python train.py --n_layer=10 --d_model=256 --n_experts=128 --experts_per_token=6 --d_expert=48 --d_shared_expert=128 --activation="swiglu" --moe_layers=[0, 1, 2, 3, 4, 5, 6, 7, 8, 9] --router_score="softmax" --normalize_top_k=false --routed_scale=1.0 --balance_loss=0.0171 --balance_bias=false --router_z_loss=0.001 --n_groups=4 --groups_per_token=2 --init_std_router=0.0168 --lr_router=0.000565 --n_head=4 --n_kv_head=4 --head_dim=64 --vocab_size=4096 --norm="rmsnorm" --norm_place="pre" --norm_eps=1e-05 --positions="rope" --rope_base=10000.0 --rope_fraction=1.0 --qk_norm=false --attn_scale=0.125 --tie_embeddings=false --parallel_block=false --init="normal" --init_std_qkv=0.026 --init_std_o=0.026 --init_std_up=0.026 --init_std_down=0.0 --optimizer="muon_variant" --lr=0.00673 --lr_mult_o=2.0 --beta1=0.95 --lr_head=0.00834 --grad_clip=2.0 --warmup_steps=200 --schedule="wsd" --decay_fraction=0.57 --decay_shape="sqrt" --final_lr_fraction=0.05 --batch_tokens=131072 --seq_len=512 --doc_mask=true --train_tokens=381500000 --steps=2911 --dataset="wikipedia_en"
Below are experts of layer 4 (counted from 0) of a mixture-of-experts language model. Rows are named router (the router's row for the expert) and show model dimensions 0-255. Each number is 128 + 32 x the weight over its row's rms, rounded and kept within 0 to 255.
After each expert's rows: "comes after" lists some tokens at least twice as common just before its tokens as in all text. This comes from a sample of Wikipedia text that the model never trained on. Tokens count by the router's weight.

# expert 115
router [195 126 124 124 135  96 121 132 143 169 130  68 111 184 120 158 126  85 110 133 131 131 142 162  85  86 148 194 125  98 144 144 153  95 111 145  62 125 187 171  77 113 140 129 139 125  89 138 114  59  79 134  74 139 104 145 118 147 141  75 151 136 150 126 125 138 128 107 111 105 115  99 175 172 135 129 125  91 155  79 129  86 143 119 128 173 181 109 167 155 127 143  50 123 138 165  93 198 183 164 108 117 145 143 124 140 139 149 144 128 195 120  98 115  92 168 146 120 147 131 154 141 159  73 110 191  99 149 155 107 130 151 191  70  75 104 133 176 138 142 145 193 126 126 110 111 138 148 187 107  93 108 158 126 152 161 149 112 116 109 129  46 161 183  97 161 150 108 121 183 118 167 139 118 139  80 139  72 135  84 163 123 145  77 156 121 146 109 140 150 130 165  96 171 134  79 161 106 133 160 131 144 104 150 134 130 187 117 146  50 145  71 154 120  78 101 111 110 146 173 146 138 103 151  95 188 174 166 145 200 129 154  92  92  99 143 179 124 120 121 128  74 151  74 117 107 168 153  62 150 115 153  81  65  95 168]
comes after: "of ", "'", "in ", "to ", ". ", "with "

# expert 83
router [157 155 105 141 120 120  94 183 109 134 153  83 119 139 109 165 137  97 142 152 178 142 127 149 157 146 105 138 162  87 215 125 160 156 125 151 151 131 132 133 127 147  96 118  42 138 122 178  80 112  73 156  30 125 111 134 136 178 130 111 110 152 123 101 175 182 128  98 145 151  98 106 169 137 100 187  99 126 159 142  77  67  52  87 116 172 133 133 140 163 180  76 129 111 159 176  83 142 155 103 110 120 141 129  77  99 109 102 101  74 147 117 188 102 131 148 152  94 191  87  75  82 176 137 107 142 112 161 164 126 152 174 144 128 109 110 165 158 125 183 144 155 133 152 144 130 127 156 158 136 114  93 154  63 122 162 119  77 135 122 121 103 148 114 117 167 198  69  93 133 131 107  78 136 131 129 157  77  75 127 165 160 132 106 149 137 116  80 114 144 119 144 180 149 115 136 146  91 124 124 174 118 169 198 102 125 112  87  94 126 187 110 187 159  75  98 130 182 139 147 149  71  91 138 121 149 145 131 180 152 102 149 130  97 114 113 139  47  67 119 129  64 170  95 181  93 134 141 135 127 112 111 106 105 108 111]
comes after: "- ", "Con", "Reg", "Comm", "Occup", "Rel"

# expert 109
router [141 157 113 147 130 102  92 136 138 170  95  88  94 153  92 172 172  60  90 147 186 131 165 107  81  99 180 125 133  69 158 183 155  89 117 121  80 126 186 145 102  86 116 136 116 101 121 122  76  91  86 113  47 145 125 150  68 121 139 137 152 169 179  98 132 155 112 106  94 182 115 137 154 160 128 188  74  92 151 139  92 132 145 142 129 124 203  92 177 122 128 110 131  88 141 152 138 132 131 103 150 128 114 209 116  97 150  81 149  89 124 120  90  97  91 157 191 125 160 116 114 125 151  64 103 183 110 156 155  73 142 149 180  98 145 137 172  95 168 161 132 167 184 112 147  97  47 187 138 135  95 136 119  78 195 176 136  96 124 100 159 104 157 173 114 156 118 128  86 113  98 136 115  90 139  92 154 102  95 123 158 167 132  92 187 108 133 106 174 151 108 125 156 145 118 142 172 135 174 147 121 141 117 135 123 122 134 132  96 104 133  73 152  95 125 108 114  93 130 161 128 127  82 137 102 195 126 214 180 177 169 116 128 125 107 138 144 103  83 109 117 110 118  77 193 112 102 140  92 161  84 148 102  96 145 115]
comes after: "H", "| ", "M", "J", ", ", "- "

# expert 54
router [161 138 121 141 159  94 144 169 122 159 100 123 145 137 119 122 144  97  85 166 166 124 170 133  72 104 155 200 137  79 139 162 153  72  80 178 127 157 146 122 120 131 103 157 111 117 122 143 138  78 124 179  72 182  70 121 118 158 108 115 156 221 139 131 129 169  97 105 128 150 100  90 194 181 107 182 104 144 146  89  79  90 140  77 109 119 205  99 171 144 117  73  83 102 147 123 110 158 164 138 122  98 133 160 133 105 126 115 154 123 184 110 138 123 104 104 155 114 128  65  97 108 143  80 140 175  89 126 191 103 170 141 136 108  72  79 159 111 197 154 130 172 150 129 137 135  37 136 156 114 121 101 138 122 149 143 132  95 126  98 139  92 109 166 127 165 137 121  93 129  88 104 124 122 115 111 168  85  67 103 126 110 153 104 135  87 161 102 131 156  97 171 138 141 129 124 169 137 160 131 183 152 123 128  81 139 185 110 105  73 150  76 180 149  91 136  69 159 122 192 170 107 129 178 101 147 137 140 146 164 152 135  73  83 124 119 197  64 137 125 136  94 147  83 110  57 141 129 128 194 125 151 121 120  82 148]
comes after: ".", "|", "==", "===", "=", "\n\n"

# expert 4
router [178 145 101 161 173 102 125 141 131 144 136 133 113 227  87 111 140 102  78 173 172 179 134 139 103 124 188 186 191 102 120 165 194 109  55 140  83 165 193 118 111 132 121 127  60 107 135 101 103 112 124 127 115 104 120 137 115 110 180 121  70 175 137 161 155 209 107 115  69 171  67  95 146 124 158 142 104  99 152 143 122 135 102 102  68 136 165 101 146 150 157 151 122  88 137 181  79 128 145 141 118  99 127 183  89  62 175  68 111 115 154 111 143 135  60 165 140  93 170 111 107 177 120  94 118 148 131 119 149 102 123 140 128  79  86 138 158 157 189 126 113 117 171  96 192 124  64 173 168 128 120 119 167  93 131 151 112  99 106 123 134 101 169 157 123 113 168 125 142 135 122 122 100 118 121  96 133  97  83 130 140 192 148 139 165 104 179 105 129 153  98 120  85 167  84 113 156 131 165 145 189 150  72 152 154 138 153 138  99 120 123 122 138 142 113  67 119 184 124 150 142 106 118 149 112 117 145 173  93 167 189 135  67 111  83 179 140 145  77 117 171 136 120 134 142 123 175 147  96 182 124 106 134  92 144 113]
comes after: "S", "s", "P", "p", "L", "Th"

# expert 23
router [150 170  64 190 133  92 128 194 150 146  92  91 118 156  61  97 137 126 124 127 194 180 170 154 117 117 136 157 175  99  97 152 186 104  90 148 105 183 148 151 109 139 122 171 112 131 133 128  87 138 115 149 106 159 110 145 114 124 185 112  68 115 181 103 140 128  92  99  99 139 120 120 147 136 121 167 117  90 153 135 123 117 115 121 112 120 146 106 132 158 167 136 120 102 130 156  70 166 152 130  92  64 215 117  76  98 202  68 120 112 138 102 152 131  84 124 145  76 151  87  99 134 150  78  96 156 101 137 125  73 135 134 134  63 107 121 181 157 146 142  98 152 122  99 191 136  92 158 164  91 117 139 170 112 153 217 132  81  85  97 116 132 199 129 147 128 150  92  93 143 111 152  97 124 170 109 156  50  99 105 116 149 129  97 172  30 119  91 178 155 168 151 102 132 120 141 182 143 170 122 165 134 119 133 159 154 112 135  46 103 155 151 148 128  79 137 103 161 136 142 130 100  77 131 127 173 108 130 132 144 126 144  90 121  65 172 125 104 102  93 115 118 160 106 160 135 133 177 118 165  99  91  96 145  90 179]
comes after: "the ", "L", "Sh", "l", "The ", "sh"

# expert 121
router [144 191 133 141 146 133 105 133 159 145  68  87  90 130  87 130 116  95 138 138 150 186 140 129 121  77 163 135 185 123 150 138 192 127 122 173  80 222 143 116 104  74 111 137 119  82 102 178 112  77 103 127  88 140 110 174 133 146 132 114 115 137 162 126 154 177  98 116 145 141 136  98 207 175 110 145 101 140 109  78 104 114 130 122 139 153 177  96 174 127 148 121 123  99 143 180  79 165 122  96  48 104 174 143  97  99 143 102 145 117 197  99 105  82 121 145 177 139 127 113 139 133 179 126  69 156 135 134 204 119 190 164 195 136 115  87 190 104 135 134 135 173 125  96 161 119  78 186 121 107 129  82 146 119 136 115 145  83 133 106 155 107 178 172 124 154 155 130  91 139  82 158 129 106 173 111 153  97 134  83 140 142 114  97 130  79 172  69 143 155  88 159 125 175  76  91 160  87 172 154 157 167 134 135 104 162 141  98  99 102 149  88 154 136 112 120 111 130 152 114 140  97  92 197  79 198 143 161 174 142 140 150 127  71  84 157 134 107 148  83  66 113 155  84 148  97 107 135  83 162 108 145 118 103 142 137]
comes after: ", ", "ed ", "ated ", "ted ", "s ", "es "

# expert 45
router [152 189 125 168 168 114  84 116 162 143 149  89  65 155 153 109 162  89  74 159 149 191 143 171 146  75 178 178 178 125 125 137 152 117  91 168 102 187 177 178  96 161  89 190 111  97 130 137 105 129 120 151  69 132 101 141 175 141 125 116  72 169 137  98 164 145  86 115 135 136  98 130 108 105  81 211 103 108 107 132 130 120 120 104 111 128 159  59 170 158 151 126 115 133 180 140 128 140 156 102 112 142 123 151 124 125 149  74  91  99 157 107 145 140  68 162 123  86 140  99  90 132 139 130 109 150 130 126 127  91 119 175 180  75 106  69 138 131 143 149 172 187 168  81 130 121 112 128 106 127 113 122 217  81 188 102 158 118  85 146 157  86 138 167 110 132 145 118 126 101 116 156  91  72 122  92 137 125 110 147 149 166 185  89 180 142 123  95 179 166  77 142 105 110 126 124 139 110 157 157 117 157 105 131 134 109 174 125 138 115 166  81 187 146  94  98 112 130 124 145 128  69 121 160  90 159 118 159 118 203 179 133  69 121  98 187 106  88  79  49 129 102 139 113 175 107 101 143 107 149 120 151 118  83  86 120]
comes after: "P", "M", "V", "A", "N", "K"

# expert 3
router [123 111  94 194 200  39 125 175 170 138 122  96 125 158 113 145 168  83  96 138 166 106 198 146 136 150 150 160 104  64 154 141 149  96 137 173 108 150 176 124  85  85  62  88 107  70 130 175 104  98  93 121 116 142  96 104  87 149 104  99 128 138 165 103 117 134 122 104 100 169  94  79 189 140 119 180 117 112 131  85 138 124 115 135 107 134 158 124 165 170 132 154 100  93 117 141 106 188 146 183  96 120 151 148 150 116 131 117 100 104 179 104 162  48 121 167 171  89 129 135 125  99 201  81 127 140  64 144 157  94 137 140 153 123 139 111 152 148 114 144 151 199 137  93 134  86 124 113 188  89 101  94 134 124 160 150 133  98 113  86 166  80 139 151 135 174 147 113 100 193 109  88  92  77 134 155 128  84  93 108 134 141 140 128 141  77 144  84 159 155 108 120 138 115 101 130 166  70 148 175 171 172  91 178 156 141 173  82 151  80 134  87 137 122  60 132 114 138 172 148 150 118  62 161  99 167 155 146 159 144 120 128  73 103 123 131 170  91  84 110 126 103 164 114 111 110 125 162  90 135  90 132  71  94  92 146]
comes after: "the ", "United ", "of ", "in ", ", ", "New "

# expert 76
router [105 147  56 169 122 100 121 137 202 127  83 122  88 105 114 141 130  99  79 139 156 158 172 130  99  65 141 184 202  74 150 192 108 130 125 145 131 152 170 156 127 103 105 176  95 106  96 141 123  74 104 173 101 172 113 135  91  92 182 111 100 158 142 120 132  91 116 107 108 169 128  74 165 137  92 154  97  78 118 155 106 128 145  85 124 159 152  79 123 131 177  58  85  71 173 139  91 123 160 170 106 115 150 129  82 118 167  71 112  99 158 107 106 136  82 114 159  85 157 115  39  64 165  72 102 178  82 153 144 136 136 170 139 118  77 111 162 132 132 140 134 157 162  89 173  87 115 180 154 127 107 132 199 120 219 173 140 130 106 151 156 121 148 165 100 156 143 117  71 114 131 100 123 114 157  93 154  98 100 103 178 128 162  58 169 124 153  95 109 165 119 142  97 113  96  69 172 124 143 169 123 135  89 155 113 166 188 108 125 102 123 110 154 143 140 116 100 187 145 148 151 101 117 134 103 178 124 126 163 168 138  94 134 132 121 153 118 109 131 109 151 103 144 138 152 128 141 130 108 132  75 135  96  82 127 186]
comes after: "and ", "the ", "of ", "a ", "to ", "for "

# expert 53
router [136 145  95 163 131  94  98 130 167 145 101  89 115 130 111 145 166  98  42 149 178 175 116 119  77  87 133 136 128 134 138 151 137 147 109 186  77 196 146 144  96 118  96 124  83  68  79 146  79 105  79 136 121 134 108 132 100 139 123 127  46 142 163 117 187 124  48  98 102 136  73  91 126 169  91 145 107 107 176  96 125  81 103 108 118 146 157  81 169 155 140  95 107  65 145 145  88 174 161 129  97 123 121 129 119 118 191  70 111 126 198 134 123  82 109 166 139  96 126 109 115 134 134 103 111 143  95 143 158  82 139 104 157  82  87  97 181 164 132 173 160 166 155 107 118  86 115 201 122 123  97  96 138 124 132 168 129 110 126 132 150 117 170 153 123 140 162 129 123 194 142  85 108 101 153  82 150 112  62  98 148 138 173 121 196 112 140  88 149 129  92 171 102 155 142 134 165  80 143 172 128 165 145 179  83 181 144  83  87  46 159  98 159 117  93 125  83 124 134 159 146  59  58 188 136 167 140 131 134 139 166 103  78 137  85 137 157 125 103 108 115 131 164 116 155  91 127 131 141 159 120 132 116 124  97 161]
comes after: "| ", "the ", "- ", ". ", ", ", ": "

# expert 80
router [149 157 100 163 148  71 128 154 159 126 106  97  87 143 137 171 146 119  87 133 158 146 115 145  98  93 139 137 152  96 167 186 103 108  98 146  71 127 174 151 109  85 110 116 102 103  79 190 102  54  84 137  73 151 116 151  94 178 124 136  99 145 145 106 151 116 146 102 135 198 126  92 220 178 122 174 135 130 135  96  84 105 102 112  83 134 159 110 162 179 164 100 118 119 128 123  68 142 107 126  99  98 156 122  76 135 153  74  93 113 149 143 137 129 122 137 144 111 119 125 131  92 158 101 128 156  88 131 129 155 150 132 137  84  85  82 175 163 139 150 152 177 162 105 137 102 103 170 163  93  94 147 125  60 155 187 157  73 145 121 166 110 177 160  94 165 157  77  66 146 139 119  92  60  98 153 103  71  49 122 139 136 122  90 159  81 155 102 105 132 107 124 140 166 131  82 160  72 166 204 120 167  93 182  90 156 124  96 102  96 170 147 145 135 125 139 113 160 144 148 142 106 111 164 134 179 115 106 154 192 114 123 124 143 106 157 145 117  96 104 159 138 169  88 177 137 151 169  69 172 129 136  51 102 106 149]
comes after: "the ", "his ", "a ", "s ", "of ", "and "

# expert 33
router [142 137 136 135 165  97 120 161 183 128  96  81  82 110  96 144 135  88 118 156 127 133 143 127 106 123 148 167 151  96 172 126 161  80 131 157 149 171 166 142 126  72  97 127  86 104 111 181 123  38  76 128  91 158 108 125  92 166 171  87 119 169 146  97 159 132  49 129 119 138  89  90 171 148 123 179 130 130 128 132  99  98 144  75 132 135 176 130 218 152 140 113  60 108 127 149 124 178 133 133 124  89 137 134 124 127 151 107 134 132 204  44 135 115  85 121 130  66 119  76  87  98 140 118 131 165 113 146 161 114 107 159 124 117 121 103 153 143 196 185 156 155 152 111 114 110  79 142 165 117 112 126 142  62 175 113 122 132  96 148 133  99 128 166 118 134 159 117  75 165  98 153 127  96 117 123 184 107  70 114 164 131 150 135 183 105 141 101 133 138 116 166 125 181 119 134 174 116 144 136 186 160 127 154  59 136 182 106  96  50 171 100 157 200  98  73  79 143 156 165 153 126 103 137 105 174 161 180 150 142 172 124 102  79 107 137 176  86 129 133 134  96 157 103 147  62 135 137 124 180  97 155  93 104  92 157]
comes after: "|", ")", ".", "==", "a", ";"

# expert 90
router [127 148  89 110  86 105  91 134 159 138 110 103  95 129  98 117 122 127 130 125 143 149 167 124 107 122 176 159 138 103 143 197 121  87  86 170  89 155 130 151 141 150 108 163  76 151 108 139  80  85  90 149  79 111  87 145  88 141 118 115 100 154 155 151 116 118 106 111 113 140  94 119 216 135  58 186  80 134 156 156 113  93 136  97  89 130 130 125 143 163 157  74  93 106 153 157 129 152 158 152 143 117 154 158  93 116 129  39 123  94 144 119 132 122  71 125 132 120 159  67  90 118 144  49 100 167 115 201 164 130 118 128 167 136 154  84 175 136 196 220 150 132 176 126 152  85  99 163 115 111 111 117 133 120 158 137 150  80 106 159 142 108 131 170  70 138 145  64  98 123  76  82  90 100 139  97 136 103 119 136 156 134 134  75 163 113 130  48 137 122 113 155 136 161  78 127 179 125 134 180 147 130  90 205 108 147 116  91 110 100 125 121 170 131  61  99  91 139  84 159 172  87 145 136 135 147 140 181 154 158 141 104 149 125 120 124 141  71  97 112 155  52 101 118 187  98 111 136 125 187 103 158  63  89 109 144]
comes after: "- ", "| ", "\n", ". ", "\n\n", ": "

# expert 22
router [156 146 137 144 188  84 105 153 154 152  93 141  85 151  84 147 122  70 130 138 153 157 161 159  96 144 143 194 137  88 148 136 173  86 107 176 131 137 118 125 119  95 112 175  86 102 135 159  85 110  99 192  57 191  98 131 144 143 118 120 130 188 152 110 136 164 111 100 125 154  53  76 186 154  84 208  93 141 142  80 100 133 137 103 118 108 194 129 175 154 142 122  68 112 112 160 119 156 141 147 116 151 160  98 128  92 126  71 135  93 191 109 108 101  88 140 139 100 133  94 111 123 138 108 106 170  84 134 164 121 163 124 129 104 113 100 171 141 208 157 144 197 115  88 129 129  45 141 116 135 107  79 149 136 213 132  96  88 110 120 164 120 147 127 111 156 137 161  86 126  60 159 102 118 119 151 148  74 121 122 153 149 148 113 138  73 147 107 147 143  97 165 114 166 139 116 184 113 151 152 139 144  75 139  75 118 164  99  96  56 149  55 200 142 118 130 104 133 130 137 145 145 119 143  92 162 135 127 141 171 151 117  59  64 126 149 150  91 122  85 136 130 159  89 130  89 154 134 112 167 114 140  97  99  84 109]
comes after: "|", ".", "\n", ")", "==", "\n\n"

# expert 86
router [129 181  94 125 147  94  87 201 164 133  97  92 127 150  96 138 108  93 103 153 205 139 117 132 103 131 118 170 158  94 140 187 127 104  73 169  98 145 163 143  90 108 114 114  73 127 124 137 100  97  62 113  92 159 105 129  86 125 168  82  78 110 140 119 127 165 101 136  97 187 113  73 208 127  89 182  77 103 139 110  75 124 120 139 162 148 174  87 126 175 151  86 105 100 132 112  93 145 147 133 119 118 149 171 119 117 161  68 135  82 154 140 103 113  87 104 135 128 144  79  98  59 168 115 127 184 113 177 154 138 109 140 154  84  85 112 134  98 203 152 160 198 143 121 129 105  45 171 101  79 146 124 132 110 161 139 134 113 135 128 165 128 164 184  97 176 152 137  87 166  88 184  87  99  98 127 148 113  85 124 146 190 153 117 188 105 183 115 115 145  90 155  91 175 111 136 130  72 139 160 144 181 154 147 125 162 128  68 138  89 146 149 130  99  98 107 130 136 155 160 127 110  60 119 113 165 137 171 147 189 126 123 117  91 106 183 135 112 114 132 137 123 172  81 175  98 115 140 109 150 145 147 133  92  85 138]
comes after: ". ", ", ", "(", "- ", "in ", "of "

# expert 112
router [113 160  77 146 136 131 103 191 207 170 117 124  87 161 127 191 154  77 101 145 162 162 147 158 125 132 154 148 127 133 125 173 163  72  62  98  58 162 181 136  39  92 139 125 125 101  81 151  89 126  68 162 105 140 107 141 145 142 139 115 101 152 120 127 150 115 109 101 155 138 114  80 169 154  89 206  96  78 146 117 110 124 126  82  95 185 120 125 153 161 154 123 118 118 148 188  59 128 155 170 114 116 164 156  84  86 173 108 114 147 169  89 146 126  72 165 140 113 131 113  97  76 184 110  89 124 124 154 137 109 136 155 137  95  96 128 150 129 150 197 167 163 159 117 174  68 117 131 139 135 123  84 134 121 164 117 150  99 112 144 162 123 147 164 119 154 150 120  97 140 107 133  77  95 120 120 172  87  94  90 168 172 127 111 176 113 159  99 179 141 107 165  92 161 140 107 190 143 139 157 137 169 149 150 133 186 165 107 103  88 115  80 185 134 120 148 139 121 199 148 131 108  81 146  93 196 134 154 171 126 142 109  63  98  92 149 172 123  85  83 137 122 135 111 183 137 170 144 126 165 111 133  83  90 108 159]
comes after: "| ", "- ", ": ", "of ", "—", "the "

# expert 12
router [177 129 152 186 178  55 144 131 160 195 130 118 106 175  64 112 177  95  70 146 184 198 128 166 105 125 152 107 104 130 162 137 106 121  94 125 106 183 142 129  81 106 103 155  64 124 131 119 111 105 136 147 137 188 102 176  82 135 150 101 113 129 154 133 138 117  75 118  86 192  72  93 112 136 112 182 117  73 136  86 137 139 124 106  81 143 170 130 152 147 169 123 110 114 165 167 129 152 199 104 116 107 131 182 120  78 172  87 140 112 112 111 119 119 100 161 101  99 186 128 135 148 127  62 164 131 122 192 169  71 132 139 151  84 121 106 187 184 155 137 114 113 144 131 179 142 104 172 161 116  85 122 106  96 160 206 125 117 101 120 123 112 186 136 109 135 133 124 100 156  98 164 105 146 134 119 103  82 121 157 167 104 123  98 181  91 145  91 120 171 111 142 104 185  48 131 147 150 131 139 156 172  88 107 112 137 134  82  64 113 126 115 133 157 102 126 104 115 156 132 151 109 126 175  90 146 153 156 125 176 150  92 109  87  72 168 163 129  78  86 103 118 166 133 166 112 162 147  85 142  67 191 136 116 120 126]
comes after: "W", "w", "H", "L", "y", "O"

# expert 10
router [171 146 100 147 162  54 131 145 192 168 148  74  85 150  99 125 129  94 138 170 129 170 162 145 119 138 151 175 156 113 205 126 145 107 108 160 108 131 139 169 111 114  94 136 105  79 128 140 120  67 122 157  96 133 105 144  75 131 154 105  97 170 115 126 135 146 109 124  85 228 140 155 170 158  59 184  75 111 144 116 124 104  83  90 126 129 153 127 191 171 152  68 136  92 118 177 108 159 116 103 111 130 169 137  86 109 138 102 106  72 180 132  83 111 114 126 158  80 161  59  89 110 154 130 131 120  88 162 200 116 116 119 143  57  98  93 160  84 184 137 137 161 153 115 124 143 115 114 114 118  97 108  83 129 141 125 139 143 111 107 173 120 189 153 137 144 105 115 107 128 115 108  83 130 133 111 145  90 128 121 137 157 162  92 129 117 123 117 146 157 102 130  88 189 115 140 155 101 160 144 151 203  74 160 130 150 177 115 108 120 188 109 148 159  89 120 136 107 150 169 139  65  83 188 150 146 166 149 163 180 122 194  81  65  82 149 156  80 105  82  85 130 138 112 133  58 130 120 117 138 110 138 127 125  88 185]
comes after: "(", "|", "| ", "\n", "[", " "

# expert 123
router [131 165  76 180 151 113  90 132 198 142  97  90  66 153 126 154 139  91 106 114 128 155 155 167 121 109 167 178 123 104 162 191 167  91 125 171 120 153 145 145  88 102 103 158 107 119  82 142  96 108  73 118 127 172  87 135 105 130 163 111 123 170 148 146 170 123 106 109 108 139  62 117 201 134  91 171  57 114 160 110  80 133 143 129 128 153 164 136 148 158 119 113 122 109 124 159  78 135 151 160 108 134 111 187  59 143 171  94 160 127 200 122  99 108  35  82 161  86 148  97 118 108 148  94 103 107 125 162 153  75 135 182 175  62 129  75 169 127 155 165 151 173 168 137 129 116  91 166 188 135 116 127 152  98 180 159 115  80  93  94 154  87 138 159  92 162 117 116  87 123  76 120 112 129 163 108 128 120 131  89 100 114 130  91 178 117 173  52 124 132 122 140 128 146 117 119 208 132 142 172 160 181 111 160 116 116 162  88 127  76 144 115 176 139  95 124 127 164 134 164 119  80 115 145 122 203 133 178 179 184 146 138  89 126 136 169 140 131  88 105 138 148 119 123 161 102 122 147 113 162 112 139  88 116 106 178]
comes after: "| ", ", ", "the ", ": ", "- ", "by "

# expert 40
router [113 196  46 227 155 132 160 143 166 161 114  67  62 154 139 133 164  88 133 151 151 110 175 176 149  62 142 137 214 133 142 164 130 117  97 168 121 126 183 133 114 133  85 164 112 125 128 133 103 101  90 191  78 159  99 133 108 189 137  86  85 112 104 135 177 124  95  89 123 162 154 144 108 152  76 190 104  92 178 111 116 131  69 143 141 156 154 100 153 185 106 109 118 135 163 120 104 137 179 132 133 111 152 151  90 129 120  97  68 135 135 135 151  96 100 198 185 110 154 113 124 135 139  82 144 113  96 106 157  91 178 133 162  84 101  86 146 124  99 149 155 169 210 100 158 120  68 112 156  89 102 165 139 128 194 129 132 113 115 135 132 105 137 143 119 138 161 151 135 156 126 116 118 122 119  87 134  95  98  91 127 183 102 114 206  98 145  99 179 142 114 152 120 131 113 127 127  62 183 139 161 163 135 162 126 169 132 136 120  89 168  86 171 144  95 151 141 130 143 175 177 111 122 179  95 164 151 139 167 155 149 148  80 115 108 179 169  72  77 117  98 114 147 130 159 117 113 125  93 179 117 130 130 111 110 127]
comes after: "S", "T", "C", "the ", "Ch", "V"

# expert 119
router [138 167  70 152 147 132 126 104 129 161 137  85  63 144 134 141 165  63  41 131 128 154 126 155 103 137 189 104 200 120 160 173 140 113  97 152 128 137 174 131 120 146 110 128  98 115  80 150  78  73 101 167 115 200 109 140  85 138 156 131 120 143 129 121 140 159  81 127 139 196  80 119 188 166 105 193  93 113 150 113 147 130 115 138  92 143 133 145 168 184 151 145  97 127 129 115 117 166 147 159 163 109 215 127  87 126 143  73 135 116 177 143 136  77 101 154 163 103 161 122 104 123 114  82  93 153 108 136 155 115 152 121 169 104  95  96 179 146 170 143 196 148 170 123 135 117 111 196 129 117  71  98 163 112 136 160  98 111 102 148 155 120 155 174 110 139 128 114 110 124 102 122  81 105 110 152 142 118  56  84 113 170 149 106 169 123 165 107 131 173  88 158  71 149 113 125 140  87 131 131 154 189 101 156 105 146 165  97 135  89 164 141 159 102  85 131 102 179 127 101 185 106  63 153  78 211 158 115 163 167 117 145 139 108 132 156 161  71  99  99 153 132 129  87 159 143 127 135  76 144 147 151  97  84  64 178]
comes after: "the ", "a ", "to ", "and ", "his ", "of "

# expert 38
router [160 108 118 131 154  81 112 135 136 140  98 125 107 150  84 151 141  66 103 152 132 124 139 144  81 118 136 192 121 114 144 156 180  67  98 169 148 160 130 116  95 126  93 152  88 102 125 152  61  85 109 178  95 178 125 147  67 167 132 116 133 172 162 131 131 162 138  97 119 157  94  80 176 167 111 193 108 120 154 141  77 102 146 120 111 143 181  98 182 146 142  84  82  96 128 165 114 149 151 141  95 114 160 121 102 113 116  71 132 104 191 104 167 121 106 120 180 130 134  56  92 106 143 140 113 163  58 127 191  85 136 178 119  90 138  79 200 145 226 168 160 149 180  88 127 117 101 171 149 125  98 121 132 134 151 128 120 136 125  96 124  95 139 158 110 146 154 116  85 163  65 150 113 112 138 138 178 126 109  91 173 190 143  76 137  88 164 122 130 147  63 151  98 194 153  92 178 120 139 148 122 136  96 147  86 133 165 113  72  71 178  51 157 128  97  72  99 160 116 143 145 113 108 157 103 136 137 141 149 165 171 166 100 132 121 155 178 106 112 121  77 100 167  99 147 107 126 131  92 168 118 157 111  96 123 136]
comes after: "\n", ".", "|", "==", "\n\n", "==="

# expert 99
router [143 111 127 117 121  69  90 189 130 165  96 127 110 168 106 168 112  82  70 128 132 175 143 164 110 111 145 156 181 123 156 155 188  86  91 151  82 143 145 150  93  80 122 140 133 130 140 179 146 110  98 137  68 119  82 154 111 155 151  91 154 127 137 133 204 161 120 103  79 138 125  91 170 180  80 153 135 129 147  69 104 119 136  95 137 132 156 118 129 140 176  86 101 118 136 196 102 147 182 141 110 115 162 135 102 113 119 127 148 130 194  88 114  72  91 143 176 107 159 136 146  98 185  77 108 180  93 188 174 113 125 146 153  85 110  97 117 154 144 164 154 153 111 115 133 111  74 192 146  86 106  80 146  88 136 189 146  95  99 140 136  85 208 204 133 172 126 114 111 176 119 126 131  96 124 110 130  74 125  67 113 138 131 111 135 101 149  75 164 143  92 153  92 163 110 106 192 102 125 138 123 190 126 173 122 150 155  99 143 121 126  93 132 131 120 137 111 136 149 155 132 106  72 161 131 144 148 152 175 165 117 184 102 103  99 160 139 108 121 118 119  51 158  89 128  65 155 189  88 170  97 152 105  88  78 169]
comes after: "in ", "of ", "'", "to ", "at ", "on "

# expert 36
router [135 166 135 186 168 115 111 144 131 170 120  66 106 155 116 151 132  85 125 137 144 135 143 121  97 105 136 138 173 103 167 127 115 103 105 148  89 169 147 134  99  92 111 163 138 109 105 178 101  92 100 179 123 143 130 195 112 114 165  98  90 193 166 139 142 202 123 151  84 142  97 120 181 182 135 132  87 118 175  81  89 100  82 117 113 160 153 114 191 141 127  96 113 125 140 135 115 124 140 122 104  84 196 104  69 122 182 119 121 112 141 126 141  82  88 144 113 136 159  82  88  89 146 139 119 167  99 113 200 108 186 160 149 109 123  92 164 141 123 174 140 138 139 126 157  97  76 138 122  77  99  97 130 124 125 173 153  61 121  98 147 130 158 208  86 180 167 109 100 136  44 134 137  80 135 110 124 100 107 109 143 181 156 115 135  93 153 113 117 172 110 135 140 159  55 116 147  74 141 187 158 165  86 168 105 139 132 103  72  87 154  65 154 180 120 125 117 159 158 156 133 113 132 174  51 151 161 165 149 120 140 158 100 105  99 170 140 118 139 108 120 127 197  81 137  81 116 162  61 174 103 174  97  97 107 129]
comes after: ", ", "It ", "which ", "it ", "to ", "he "